Weights of a small mixture-of-experts language model, trained from scratch on English Wikipedia.
Size: 11 layers, vocabulary 16384.
Experts: 128 experts in each of 11 layers, 112 GELU neurons an expert, 2 picks a token, a softmax router.
Training: a variant of SOAP for the experts, 667M tokens.
Below are experts of layer 4 (counted from 0) of a mixture-of-experts language model. Rows are named router (the router's row for the expert), up (a neuron's input weights, with its number) and show model dimensions 0-127. Each number is 200 + 20 x the weight over its row's rms, rounded and kept within 0 to 999.
Before each expert's rows: a language model's description of what the expert responds to. This comes from a sample of Wikipedia text that the model never trained on.

# expert 50
What it handles: Second word piece right after a capital initial in names and rare words, like D-ram-atic, D-urn-ley, B-ram-ham, Ed-dy.
router,207,192,209,230,186,211,191,232,219,191,198,163,201,195,211,223,192,199,173,212,191,211,188,213,189,201,166,205,148,204,225,223,144,213,227,208,192,189,196,207,209,187,188,200,209,177,204,205,222,226,205,231,201,205,217,191,208,154,181,181,202,220,211,225,193,207,206,190,213,156,200,200,201,200,199,210,190,174,229,212,239,176,180,177,168,242,210,201,193,213,240,180,213,192,214,170,215,170,213,177,204,212,200,201,165,181,201,212,233,201,207,205,199,184,204,204,168,178,235,220,187,155,202,224,226,163,220,183
up0,217,196,187,205,154,224,174,212,207,190,219,189,194,192,197,225,197,197,199,206,181,192,209,178,223,208,219,217,188,190,192,207,229,183,242,196,184,183,202,155,165,209,272,205,181,165,197,226,201,196,197,190,228,177,200,209,191,175,219,192,177,223,211,203,230,184,187,211,198,222,163,194,200,245,217,204,192,205,210,225,197,200,200,186,231,195,214,197,222,210,231,189,200,209,179,183,232,198,192,195,179,185,205,211,201,162,171,227,210,205,187,170,203,203,267,190,182,209,197,200,172,205,171,234,207,191,217,181
up1,196,198,179,176,218,188,213,203,194,210,188,186,217,223,201,228,203,187,182,229,229,193,185,191,181,228,182,183,205,177,202,211,200,169,209,200,205,191,191,151,243,227,206,178,201,165,189,186,221,221,202,209,188,166,267,231,203,208,213,160,154,197,187,205,192,202,173,193,199,186,219,214,205,204,199,190,173,179,201,180,194,185,197,235,146,207,229,194,195,192,192,203,222,228,180,205,196,210,234,194,242,196,215,236,200,157,198,179,235,188,200,211,213,189,196,195,217,209,219,202,196,193,184,189,199,185,239,209
up2,231,161,182,206,199,189,216,212,171,181,249,208,165,180,170,195,179,174,206,189,197,191,199,183,218,185,189,185,192,186,193,212,192,200,196,203,187,195,157,211,216,181,199,210,217,183,226,187,204,224,159,201,220,210,187,170,217,245,219,184,194,212,193,191,201,201,191,204,187,224,211,228,177,223,217,221,200,174,165,237,195,215,219,208,197,188,205,202,209,208,215,216,212,192,208,257,216,181,158,190,231,192,186,208,221,206,231,204,182,195,200,196,222,237,183,223,197,210,204,205,164,161,159,170,222,188,195,222

# expert 53
What it handles: Equals signs opening article titles and section headings after blank lines, plus paragraph breaks, infobox colons and list dashes, as in == Classification.
router,186,209,162,218,240,225,187,194,207,175,207,214,192,205,195,188,199,217,199,169,192,207,194,212,222,181,191,218,209,195,232,183,200,200,196,178,163,200,213,187,191,171,190,212,221,185,236,231,200,166,190,190,160,175,199,234,181,230,173,199,242,169,174,193,213,205,209,213,223,189,208,211,173,215,212,211,184,198,153,187,211,199,224,197,188,212,223,183,171,153,219,187,194,216,208,212,199,215,193,214,154,192,193,199,233,203,198,180,226,227,180,187,216,165,189,222,211,222,182,225,231,212,209,180,238,179,209,228
up1,184,227,164,230,186,218,208,199,206,189,183,208,215,212,224,180,241,229,223,183,148,194,195,198,218,204,194,196,147,200,210,242,151,187,205,191,215,160,195,229,172,191,194,208,214,202,206,235,231,181,203,162,195,168,196,228,204,210,194,209,208,182,184,199,223,209,185,186,207,203,195,205,173,181,207,195,198,190,181,177,188,209,203,176,162,186,212,150,196,192,206,183,223,234,241,219,188,203,193,176,178,171,201,200,199,197,211,217,206,208,185,216,236,191,230,189,226,207,184,226,184,210,206,193,198,229,206,187
up2,229,181,190,189,190,185,190,238,190,220,223,186,192,175,211,203,180,216,214,185,186,172,212,227,190,203,212,206,215,191,198,195,179,213,200,212,224,220,174,246,203,202,204,122,183,220,189,186,210,213,217,214,234,198,206,153,204,192,202,219,174,211,219,181,187,173,229,213,189,210,176,203,191,148,183,196,232,232,199,177,171,217,209,173,189,189,179,186,223,225,231,239,216,178,205,196,215,233,202,217,214,188,196,208,211,164,214,206,180,179,221,181,193,223,204,206,188,169,192,194,208,198,226,209,197,185,198,172
up3,207,198,175,210,180,204,188,197,165,208,211,196,188,162,192,219,194,225,229,200,204,193,219,253,209,199,204,230,164,198,205,223,188,199,179,216,215,184,184,187,196,221,176,176,203,204,183,186,234,198,258,199,231,178,200,183,176,200,208,221,217,200,214,164,190,229,212,189,207,179,172,220,179,169,192,214,191,180,191,181,197,257,196,147,195,169,170,218,199,207,205,214,203,193,202,202,210,220,226,236,238,219,209,167,190,167,207,213,220,196,198,198,192,199,209,204,177,207,190,200,206,209,223,211,189,153,222,198

# expert 3
What it handles: Last word of a multi-word name, often in sports result tables, such as country codes like ENG, ARG, surnames, team words like Saints, Town.
router,177,192,208,210,245,172,199,204,162,226,226,213,226,196,216,197,180,211,182,209,198,195,190,207,243,200,224,210,207,189,201,162,184,204,207,250,205,205,200,208,182,231,215,199,194,200,189,190,211,201,207,222,224,201,145,212,186,205,215,173,201,227,164,206,198,218,202,205,164,220,199,207,183,223,190,200,175,201,211,190,223,203,180,167,181,218,215,216,189,181,221,211,211,231,200,130,202,185,204,211,189,223,196,205,190,177,172,199,177,169,203,176,176,222,182,215,228,184,245,189,205,195,189,232,177,171,190,194
up0,206,223,196,217,177,189,164,209,187,174,196,196,170,183,150,215,205,195,226,204,193,216,177,198,199,217,207,247,192,169,225,209,163,213,215,214,216,204,196,216,192,166,211,193,203,212,171,183,215,220,226,220,178,208,184,194,234,176,211,184,192,179,198,212,191,188,199,178,235,189,195,209,250,204,203,192,189,204,231,208,216,224,208,181,198,179,199,190,205,221,244,227,220,168,238,174,216,206,207,226,224,155,196,226,191,205,203,202,164,199,176,191,195,225,220,220,184,163,223,202,186,174,183,197,194,171,227,203
up1,182,219,197,156,194,196,181,212,215,211,171,206,200,205,205,214,211,227,180,223,195,206,197,214,221,213,206,212,160,221,150,212,235,230,184,184,177,195,229,247,212,200,210,221,205,220,216,204,166,218,214,214,190,207,192,215,160,212,208,220,215,238,170,218,166,206,208,191,186,170,158,195,162,190,211,208,215,183,213,195,226,195,209,222,201,208,186,218,175,211,203,203,195,182,196,168,191,201,201,169,230,182,154,174,186,218,186,193,201,231,209,194,209,189,200,227,177,194,183,198,159,161,188,204,214,221,223,214
up2,205,214,193,203,180,216,191,221,204,201,192,218,200,188,187,198,184,209,180,215,204,207,205,235,196,218,189,219,177,171,197,216,169,208,189,209,222,212,227,195,254,181,189,196,192,205,181,223,209,231,258,204,240,219,195,201,176,227,202,205,229,203,195,167,194,202,212,192,198,196,166,224,178,190,150,212,206,202,165,187,212,186,209,204,222,199,201,198,208,217,201,195,226,177,196,189,168,268,202,204,197,201,194,182,211,171,166,201,195,197,214,185,246,218,213,184,172,199,175,164,171,176,213,187,240,194,202,173

# expert 1
What it handles: Relative pronouns and conjunctions after commas, and subject pronouns starting sentences in biographies, such as who, which, when, he, she.
router,178,218,190,198,167,214,188,206,230,212,203,191,202,188,202,205,202,190,259,206,196,210,227,220,173,209,176,187,195,208,217,204,206,208,205,188,162,230,189,212,202,180,183,199,186,220,229,176,176,173,214,222,237,210,201,178,220,212,212,202,225,233,190,168,152,153,204,213,206,238,209,189,220,167,207,176,170,217,193,208,198,170,240,201,209,165,222,197,233,200,195,201,206,225,203,227,203,180,210,189,194,204,179,191,202,227,172,196,169,195,240,222,214,201,192,179,217,182,176,225,188,181,202,225,186,182,188,227
up0,235,183,214,192,174,201,191,240,215,182,213,215,206,209,203,216,215,186,239,171,203,201,210,202,224,195,213,185,179,224,210,218,208,215,257,193,212,194,168,199,202,191,185,200,245,195,182,192,207,191,208,159,190,197,218,190,228,160,213,202,201,244,187,192,193,193,211,192,205,187,185,206,173,191,179,188,198,171,173,215,166,191,214,190,186,216,155,170,182,177,209,208,246,183,180,161,224,213,178,198,202,201,182,225,186,191,189,201,222,223,208,192,246,223,220,222,222,222,217,167,193,206,194,191,184,234,203,192
up1,204,156,227,191,179,171,171,228,204,186,199,199,202,189,197,227,192,214,207,161,227,188,250,189,211,184,223,204,165,171,218,226,209,196,205,207,212,192,191,203,188,198,177,200,210,193,195,238,191,202,172,205,195,224,207,215,225,154,185,119,212,226,204,213,207,192,221,237,200,184,176,214,197,228,196,216,237,189,204,194,191,189,206,204,184,181,215,226,202,184,198,219,178,194,213,200,231,193,205,221,217,194,195,199,187,193,207,196,205,181,206,228,206,215,189,204,171,204,184,180,172,171,245,190,194,245,191,185
up2,223,183,187,183,224,178,216,227,185,192,194,186,158,256,240,169,189,204,205,210,199,205,199,220,219,203,221,193,203,180,183,226,216,182,212,201,171,201,161,183,211,188,195,193,229,191,168,235,229,199,198,194,199,187,237,209,178,195,189,182,187,204,201,190,180,191,169,228,198,148,216,208,154,150,203,197,210,207,159,201,216,188,204,207,212,213,190,177,178,188,199,230,254,178,199,197,179,222,215,220,197,199,202,186,217,194,204,190,218,197,241,195,232,201,207,202,197,204,210,219,225,187,215,202,236,205,208,210

# expert 12
What it handles: Single digits inside numbers in election, census and roster tables (7,723; 3,686), list numbers, and the piece ug in hugely.
router,191,207,220,172,202,211,214,210,177,190,174,217,174,194,195,182,195,199,182,206,184,165,218,165,232,213,194,231,156,227,194,217,192,209,174,202,200,203,197,202,212,185,187,218,211,190,201,211,192,155,182,183,203,205,227,178,224,162,195,197,215,205,232,185,164,205,184,202,197,185,190,197,191,207,209,214,211,222,199,201,195,205,205,182,204,224,164,207,185,198,229,255,190,199,204,167,199,191,243,205,213,211,236,203,161,171,220,191,158,208,223,202,211,231,214,181,169,220,235,209,177,190,229,203,233,214,167,167
up0,220,198,226,176,212,200,171,188,152,201,197,196,209,197,162,190,214,210,187,205,207,239,183,181,205,216,196,166,164,202,222,227,181,197,230,176,168,189,203,210,197,236,204,178,186,167,208,208,191,206,223,223,208,144,232,192,213,190,205,185,229,230,160,182,193,220,168,226,188,178,227,189,212,248,193,186,210,183,202,183,207,205,184,237,204,172,221,170,212,220,226,183,230,215,219,198,183,186,188,219,183,193,205,233,200,197,225,196,197,182,184,203,183,213,227,217,215,166,213,197,211,187,215,181,194,215,194,206
up1,195,183,178,235,176,213,214,199,197,231,172,229,202,185,178,210,211,196,176,175,210,239,206,213,180,210,185,209,194,176,210,206,209,215,183,167,205,190,230,182,165,201,213,193,207,221,235,212,213,171,212,233,196,213,229,182,190,163,219,188,216,185,204,215,207,181,188,228,223,195,209,223,180,221,209,209,209,175,210,216,191,166,200,224,178,201,240,192,176,192,207,206,210,207,181,261,200,190,191,186,185,213,217,200,193,231,196,207,227,218,211,165,229,160,180,175,193,242,198,214,220,174,192,165,199,178,183,172
up2,223,178,225,200,212,211,206,190,187,201,204,216,203,192,164,236,174,242,173,209,180,214,213,211,198,198,189,186,197,184,198,191,213,230,224,201,190,187,163,190,234,183,217,240,233,159,162,190,216,210,189,197,219,210,180,202,216,229,203,190,205,188,201,222,243,200,200,167,146,193,180,202,223,212,187,183,195,224,214,240,205,213,175,187,237,182,191,172,193,196,177,167,210,181,222,174,208,179,197,204,214,225,178,174,199,210,189,201,198,216,195,170,197,188,173,210,212,168,221,202,158,211,184,205,191,171,192,224

# expert 18
What it handles: Bare space tokens before numbers after colons, table pipes or months (Founded: 2014, September 1993), plus dashes, slashes and section-heading endings.
router,218,186,212,212,213,178,232,202,189,168,199,211,191,209,218,188,224,191,233,165,210,188,187,181,211,198,176,204,179,205,228,220,182,190,243,180,193,163,192,192,211,216,221,211,214,198,224,214,214,190,215,184,164,167,211,187,205,223,213,231,216,199,212,178,207,175,213,170,191,197,169,250,233,208,178,211,176,212,200,200,188,214,232,203,198,161,172,201,189,193,189,202,231,206,225,160,212,195,186,181,200,233,169,222,200,172,195,189,180,213,198,175,181,203,199,166,206,191,202,171,190,218,241,183,214,207,191,145
up1,205,212,181,207,173,209,208,212,229,174,211,203,196,202,207,191,205,171,190,164,187,203,227,198,214,197,213,183,245,183,221,220,166,213,222,233,197,211,182,203,173,207,209,235,205,224,183,220,224,207,163,164,179,165,178,204,197,192,176,194,227,202,186,195,201,230,205,191,252,227,187,176,210,229,193,183,196,179,213,235,198,211,224,189,178,187,221,171,207,233,211,187,206,181,163,206,179,202,162,194,220,192,178,180,190,187,240,190,217,198,217,215,199,210,227,203,192,174,233,217,182,185,186,221,186,163,186,227
up2,194,211,203,220,155,244,180,226,177,215,182,209,222,172,192,197,186,235,204,214,174,219,188,171,185,176,195,197,230,200,193,176,204,199,187,166,223,198,195,195,217,185,190,211,161,194,175,182,225,222,191,220,173,174,184,233,217,197,201,207,189,178,179,203,225,203,164,230,199,202,204,202,196,196,244,207,208,196,268,226,210,205,223,203,199,199,211,216,182,191,205,213,215,189,218,203,192,231,164,193,204,198,192,193,208,175,178,219,218,194,169,204,190,223,244,170,207,174,234,199,216,213,166,196,176,198,178,214
up3,205,230,220,176,137,213,172,239,222,173,167,209,179,220,175,180,175,208,196,219,216,200,220,174,210,220,179,209,195,210,173,191,210,197,188,197,206,209,220,209,206,200,198,197,219,197,187,174,190,202,201,190,231,188,198,186,167,201,166,206,202,227,193,238,177,216,196,194,170,170,203,222,199,194,166,193,215,236,172,186,245,212,189,198,235,239,196,197,209,162,210,212,201,173,215,218,201,186,174,181,224,201,216,208,197,204,206,184,219,207,195,209,208,203,194,159,197,207,225,168,219,202,196,178,190,213,172,251

# expert 63
What it handles: Prepositions and connectives after a verb or noun, introducing a noun phrase, such as by, from, against, between, versus, via.
router,165,209,212,170,207,151,212,199,228,193,226,207,220,243,205,194,176,197,226,170,194,174,151,174,188,207,231,166,220,187,183,235,217,206,213,197,197,183,212,233,193,190,203,221,223,211,185,191,240,185,184,175,217,208,200,210,185,206,209,187,222,236,179,183,227,191,234,173,201,223,197,199,223,169,180,169,185,219,190,207,185,223,199,225,195,170,180,190,189,180,219,227,221,220,195,209,215,154,192,204,180,202,174,194,194,145,195,190,200,199,197,185,212,213,226,214,206,214,191,190,189,213,206,198,209,224,181,189
up0,226,221,247,169,201,185,178,227,203,206,183,205,214,213,218,177,221,196,209,201,203,209,216,206,177,207,215,194,159,183,160,192,190,258,210,184,193,150,214,206,198,188,164,206,223,209,223,199,170,198,199,242,215,203,188,203,210,234,172,216,185,207,187,226,202,221,196,184,194,200,189,223,183,188,205,190,194,208,191,220,212,166,200,185,174,170,216,206,188,209,214,216,165,174,210,201,166,226,216,232,154,198,178,193,208,222,210,198,235,204,238,221,203,191,179,207,196,194,211,199,195,193,187,188,177,237,200,161
up1,246,203,186,149,237,200,176,205,196,206,207,194,200,177,224,230,233,194,196,209,161,174,216,216,180,206,227,213,219,220,162,176,224,214,213,200,182,194,147,229,217,207,182,200,191,200,184,185,187,204,212,211,188,198,210,220,196,189,212,196,192,235,176,198,213,191,172,246,211,200,189,174,208,212,181,217,205,209,213,183,188,221,194,182,205,164,188,178,241,181,214,228,190,173,192,195,190,222,188,219,194,216,187,198,191,170,191,207,196,206,236,206,223,209,165,178,202,178,195,160,189,210,216,237,204,188,229,164
up2,181,206,201,224,222,215,224,167,213,233,210,199,195,211,198,185,183,215,192,194,197,195,201,176,190,191,188,197,186,182,171,165,213,204,215,168,193,209,209,211,230,204,210,186,211,197,193,229,199,200,208,166,171,226,162,184,192,216,227,224,185,233,200,206,221,209,202,160,161,194,160,193,228,233,193,216,209,209,179,218,202,201,249,202,195,204,211,183,213,187,201,226,231,217,200,159,230,142,198,191,169,211,190,207,141,208,201,214,231,200,176,211,181,215,226,190,174,184,202,221,217,217,202,214,196,178,200,183

# expert 41
What it handles: Prepositions for and with after verbs, especially sports phrases like signed with, plays for, competed for, plus late, early, given.
router,188,179,207,206,214,197,167,180,223,227,209,201,210,200,188,230,205,184,209,187,201,212,185,180,216,200,216,162,234,200,213,180,215,178,190,161,197,212,213,207,179,182,208,213,185,211,189,131,187,168,215,188,186,216,176,179,192,226,197,181,198,199,190,186,231,200,204,212,232,213,216,232,207,221,179,222,209,167,174,219,184,222,205,212,235,184,164,198,211,242,170,204,227,208,222,224,220,216,215,180,189,179,213,180,166,189,220,189,196,177,210,224,226,183,197,221,202,177,217,195,176,222,195,207,233,214,250,200
up0,170,206,203,171,206,202,197,198,187,195,205,232,181,210,190,203,187,186,188,222,189,176,204,210,216,187,173,202,185,191,193,156,197,183,173,179,193,185,242,219,215,213,183,181,183,228,221,205,179,208,195,208,263,175,177,212,210,182,183,178,208,152,229,207,196,195,210,207,174,188,176,235,173,202,213,217,159,204,200,228,234,240,209,195,208,217,223,225,142,188,232,180,198,221,202,194,207,208,221,232,216,179,198,182,216,192,183,213,213,238,216,228,190,206,191,209,208,191,192,195,207,179,185,158,193,188,209,200
up1,207,213,186,189,236,125,200,243,181,175,198,176,164,222,172,195,210,224,228,199,206,174,181,203,184,194,178,213,209,160,219,174,174,152,203,164,199,205,200,193,196,194,187,205,175,213,211,186,222,209,184,214,214,212,181,194,210,231,206,217,191,222,238,199,184,215,210,207,231,221,214,188,204,194,191,228,201,205,188,211,196,190,171,199,203,211,190,221,205,244,194,216,174,192,194,243,212,174,193,221,205,211,208,215,190,206,184,181,215,206,173,219,206,174,188,202,189,181,179,192,210,201,181,229,189,217,237,243
up2,225,189,227,202,195,192,204,198,185,190,208,203,203,193,196,195,240,192,216,195,163,238,223,174,227,222,194,192,174,191,192,240,200,205,218,226,205,190,182,221,210,228,176,180,190,191,197,209,170,205,248,197,173,197,180,187,201,210,198,195,210,197,208,193,194,207,196,155,193,211,192,192,171,202,181,205,210,172,196,219,204,244,212,186,183,195,165,176,189,162,240,204,244,199,228,175,209,190,202,197,224,228,195,211,164,163,192,206,176,173,192,189,212,211,250,223,224,181,229,217,174,187,234,169,196,217,195,187

# expert 48
What it handles: Opening pieces or stems of verbs and related words after to, the or not, such as dist, suff, champion, help, prevent, defeated.
router,183,225,175,185,205,188,206,216,199,214,201,204,204,234,185,186,184,200,185,182,200,193,205,224,210,226,211,229,204,176,179,224,175,198,209,212,184,198,193,244,202,200,198,166,232,207,214,234,159,219,174,224,178,207,188,239,191,166,186,190,173,225,174,209,212,172,210,193,205,181,197,186,202,189,219,181,192,185,193,192,228,226,195,221,206,219,174,215,191,212,234,202,185,237,202,165,221,156,227,199,187,169,178,196,168,219,202,192,177,239,197,223,199,211,203,203,204,257,178,178,223,196,188,219,171,211,167,200
up0,208,185,176,212,189,218,172,214,184,178,179,175,191,180,228,224,205,228,240,217,220,165,196,215,179,219,191,202,163,218,178,185,218,229,186,196,207,181,199,167,178,200,198,205,214,202,197,199,206,201,211,212,226,190,213,164,188,192,174,215,220,189,181,245,169,211,181,205,169,222,181,251,216,200,207,229,247,190,219,187,213,189,248,194,147,221,177,194,174,213,209,206,197,195,223,202,175,178,206,202,231,217,230,207,191,196,194,202,222,201,211,207,209,182,219,207,192,216,198,192,215,155,200,179,188,171,192,198
up1,219,182,189,187,229,207,192,195,156,208,204,213,225,180,177,209,206,192,192,177,220,217,167,153,169,205,161,185,192,189,214,199,196,195,211,187,210,183,220,208,170,199,189,183,203,217,217,210,208,216,215,180,235,221,223,179,239,187,218,188,197,189,210,201,214,184,149,186,221,184,198,222,197,228,209,201,235,185,214,206,147,201,218,223,209,207,230,211,188,165,196,204,211,241,198,210,214,176,178,194,205,199,198,188,231,172,158,214,187,212,229,201,203,195,240,207,189,176,224,211,170,174,226,222,180,204,203,172
up2,211,191,197,220,180,212,210,213,219,214,200,238,185,201,192,175,208,171,214,191,187,200,206,237,182,178,204,232,221,195,214,169,186,198,155,213,223,151,172,198,209,184,206,230,160,192,177,218,188,179,171,206,230,225,199,200,244,193,165,201,238,200,237,198,188,175,162,178,197,196,215,205,200,166,194,193,197,200,221,164,233,202,223,195,160,206,216,209,204,194,185,193,181,191,215,234,198,137,200,185,196,204,192,219,168,187,197,222,215,220,210,206,194,196,208,197,197,198,218,200,183,192,221,177,223,214,211,211

# expert 22
What it handles: Hyphen bullets and pipes opening a new line, as in surname lists "Notable people include:", taxonomy fields, and table rows.
router,219,193,180,246,208,225,182,170,198,212,179,234,210,169,202,185,237,221,240,210,197,236,221,183,184,195,177,224,175,199,189,204,220,182,175,200,162,164,201,166,183,197,200,179,172,223,230,176,165,218,212,219,174,188,216,199,225,233,220,225,193,179,192,192,172,208,178,234,222,185,203,200,166,238,201,207,189,197,202,194,219,194,219,200,202,172,212,195,172,226,183,196,191,174,205,226,209,217,223,198,210,199,180,185,232,201,188,204,202,187,190,222,190,186,177,191,200,182,213,181,229,217,176,208,204,183,197,158
up0,197,167,212,192,198,187,201,186,241,172,178,179,218,202,154,192,218,186,203,206,189,229,189,212,188,171,229,222,206,173,232,219,228,200,224,233,194,221,211,224,187,184,241,217,221,203,200,174,192,212,203,230,217,200,185,195,185,192,205,227,215,212,196,177,197,190,201,208,204,187,189,184,169,243,192,215,193,188,205,186,187,176,186,188,178,166,202,185,190,204,230,196,212,194,195,184,203,208,192,170,170,211,136,197,205,241,189,232,214,187,196,214,236,189,202,225,185,214,221,207,173,174,217,245,177,214,229,191
up1,171,200,209,198,238,189,224,199,193,181,201,201,219,213,163,188,208,201,173,193,202,217,216,207,206,256,197,202,186,192,148,211,186,215,221,197,206,163,216,191,215,200,245,213,214,209,194,204,213,196,182,181,197,225,189,216,201,189,167,236,201,178,203,157,195,202,215,157,201,235,192,213,178,164,205,198,214,194,206,225,191,192,217,191,199,218,188,188,218,169,191,183,183,184,207,189,196,200,238,221,168,223,213,184,184,184,213,183,222,205,238,195,198,208,207,170,175,229,251,207,179,199,247,229,207,216,190,190
up2,207,206,193,214,227,209,228,207,206,170,186,221,195,209,184,166,202,179,197,243,235,229,190,186,200,216,185,171,183,202,189,188,212,181,200,197,177,237,221,178,233,217,198,204,204,179,202,257,209,200,211,236,193,196,215,197,203,206,200,197,236,204,205,194,225,196,185,180,160,170,164,193,202,184,204,206,190,217,220,208,210,227,156,198,178,214,198,204,171,203,204,196,252,283,189,208,192,162,180,218,188,185,185,197,188,185,200,186,192,186,226,198,172,205,200,178,209,190,212,219,210,190,214,173,211,199,190,200

# expert 60
What it handles: Infinitive to after verbs like able, tried, worked, went on, plus modals could, must and -ly adverbs before verbs, such as actively.
router,180,212,197,199,189,178,197,208,200,188,152,190,190,247,212,175,202,174,242,184,195,169,200,215,177,190,204,166,213,231,209,187,219,199,214,220,183,210,180,183,202,206,232,195,187,207,211,157,219,203,198,232,197,219,190,191,184,238,188,178,205,228,233,177,236,190,206,178,191,215,191,168,175,207,204,189,193,202,208,200,198,194,195,232,173,190,185,214,178,212,193,180,162,179,188,231,188,175,231,198,212,208,169,210,241,199,189,233,188,163,185,230,215,191,194,203,223,163,189,195,195,223,176,207,174,216,237,178
up0,188,195,202,202,202,194,226,219,215,191,200,170,182,212,209,223,211,187,216,166,220,202,171,192,225,170,221,181,196,224,222,191,189,196,239,237,183,180,181,205,217,197,202,223,198,199,191,227,199,212,210,207,222,230,173,195,170,207,216,212,221,229,186,211,206,170,185,211,194,182,200,186,204,223,176,189,243,204,177,182,186,143,172,196,181,218,245,196,221,155,173,192,206,231,195,223,215,182,223,164,227,202,174,209,205,211,185,194,233,191,217,221,228,206,180,207,215,178,230,198,183,209,181,202,160,181,195,173
up1,226,249,200,207,273,203,214,182,180,215,221,203,200,210,235,226,189,166,180,211,186,221,204,176,184,174,172,179,189,211,211,207,199,217,175,200,228,195,222,201,165,197,171,221,236,193,181,228,222,174,202,190,220,210,181,207,188,192,188,206,208,253,190,194,191,232,196,163,228,191,198,214,207,176,195,183,195,224,194,234,204,214,173,192,230,194,205,181,186,215,192,207,210,193,204,193,218,175,222,185,171,216,211,217,204,183,234,204,173,187,204,196,197,175,186,194,189,215,191,220,181,153,188,187,185,222,174,205
up2,180,206,184,169,174,182,244,212,210,205,175,219,187,175,153,177,207,220,190,229,193,198,226,209,201,172,246,221,224,207,213,188,185,224,224,241,231,210,220,185,213,198,201,227,212,195,196,209,207,206,204,194,183,199,178,185,197,206,197,184,230,210,223,234,197,208,209,189,160,151,169,203,170,206,196,218,218,188,226,251,187,175,202,174,192,183,211,240,166,226,210,198,182,185,187,183,196,217,211,190,167,206,191,201,190,190,247,224,192,218,186,188,181,205,204,206,194,210,202,182,211,187,188,193,182,196,231,214

# expert 61
What it handles: Capital letters starting a word after quotes, brackets or headings, and ty in Etymology section headings.
router,186,189,201,197,199,211,203,207,181,169,222,163,193,197,173,196,178,200,217,187,181,187,222,204,168,209,180,253,167,223,219,195,195,174,186,202,234,217,228,177,216,209,171,182,181,212,203,205,196,175,185,185,180,190,182,192,193,156,192,207,243,241,207,230,160,233,195,175,199,221,206,235,202,193,215,215,224,200,186,194,200,200,223,190,210,210,214,191,184,205,198,224,206,191,161,223,172,213,201,197,184,206,170,218,222,201,209,188,186,203,208,142,190,256,206,185,196,208,188,211,209,201,206,221,208,239,200,230
up0,184,194,208,172,174,206,221,228,199,192,189,195,229,200,241,215,256,157,200,163,218,199,186,191,184,214,211,184,266,186,176,212,197,196,195,189,180,186,184,231,179,223,205,199,192,185,235,217,207,205,232,183,199,197,203,204,202,175,191,208,218,172,182,192,250,169,221,206,197,190,207,206,227,213,213,191,181,204,212,210,180,210,199,207,146,205,198,221,193,158,187,199,220,226,206,201,207,221,172,201,186,218,212,191,207,191,206,162,204,217,191,187,215,204,198,169,171,197,209,224,200,234,195,166,200,233,179,198
up1,170,203,185,183,200,217,228,218,213,232,177,204,207,182,199,168,209,165,168,194,193,180,170,192,172,208,200,196,235,208,196,213,218,185,216,166,210,182,180,191,181,216,189,203,189,192,218,223,219,196,213,187,188,208,231,187,196,173,221,201,188,215,174,198,175,226,259,229,224,191,175,181,222,188,225,183,183,179,212,199,180,216,194,230,193,181,233,184,219,173,206,218,217,235,198,216,218,206,203,174,213,216,210,203,199,189,202,234,190,212,213,205,204,148,233,158,211,203,173,172,207,188,203,184,166,209,235,175
up2,182,223,155,176,211,195,225,206,213,180,178,236,176,226,209,220,167,207,167,205,163,226,195,206,199,168,207,215,247,184,196,200,189,174,213,168,204,162,206,217,199,197,202,214,210,215,196,206,222,205,224,228,181,169,206,215,206,223,198,195,176,206,220,214,218,208,249,170,193,181,157,223,198,182,224,169,182,201,198,200,203,205,191,191,181,195,201,193,177,185,245,193,226,235,208,204,154,186,215,189,200,192,200,154,211,182,220,201,220,172,202,183,172,194,189,189,205,228,226,209,206,202,219,217,212,197,187,194

# expert 23
What it handles: Coordinating words joining items, clauses or ranges, mostly and, also or, &, but and nor, as in born and raised, Trinidad and Tobago.
router,201,237,212,231,196,199,177,172,215,233,208,225,220,175,185,210,173,198,206,202,208,219,213,220,170,200,210,163,246,200,181,197,197,175,210,194,181,232,203,204,166,226,207,171,155,208,186,184,179,208,216,197,216,214,190,182,224,220,176,242,192,160,195,201,184,196,208,231,219,233,202,166,186,202,197,178,192,215,168,164,200,200,210,201,214,186,207,232,208,207,182,158,184,214,199,222,221,222,214,226,208,196,206,169,229,243,207,166,199,196,218,225,205,190,172,219,204,213,178,214,232,194,191,210,204,209,213,183
up0,193,222,208,194,194,178,217,207,200,183,189,193,232,227,218,223,194,208,183,199,186,231,214,207,214,203,206,193,181,227,149,207,195,211,222,201,194,185,160,190,197,177,212,196,212,157,176,207,225,223,222,189,223,190,206,203,203,176,168,205,214,201,171,199,199,233,249,192,201,176,214,216,183,216,193,184,215,196,181,219,211,199,212,203,197,232,175,171,201,164,206,194,246,221,190,186,201,230,196,176,245,193,211,200,193,221,192,193,169,212,210,175,236,202,181,216,199,209,198,243,192,197,209,204,223,128,190,221
up1,185,221,209,215,238,212,225,232,201,174,188,164,210,229,213,196,216,201,178,199,214,148,173,182,196,181,187,185,205,204,192,214,183,207,201,177,230,160,181,198,215,150,199,229,142,222,215,211,170,210,194,194,163,210,223,222,212,191,172,213,197,174,196,204,200,214,197,188,208,215,183,183,185,217,181,180,196,189,201,193,217,228,209,220,218,228,198,202,169,166,193,222,223,203,203,210,197,191,209,193,229,182,181,203,211,233,216,206,212,198,206,209,163,182,218,179,144,213,191,179,217,218,207,199,203,241,196,197
up2,204,164,178,205,197,211,222,197,188,147,202,197,198,215,199,228,228,218,208,195,222,210,235,182,195,244,171,197,190,223,210,196,200,179,209,135,226,215,184,163,203,197,205,214,185,196,214,185,214,198,168,172,161,212,230,206,224,217,186,218,162,218,182,202,195,188,190,176,210,186,203,214,160,191,212,220,225,187,207,208,195,184,246,234,215,190,194,179,184,182,188,208,228,211,208,199,206,207,221,178,227,206,162,190,198,189,208,198,238,195,219,194,208,205,207,152,204,200,204,183,192,214,217,153,197,199,198,196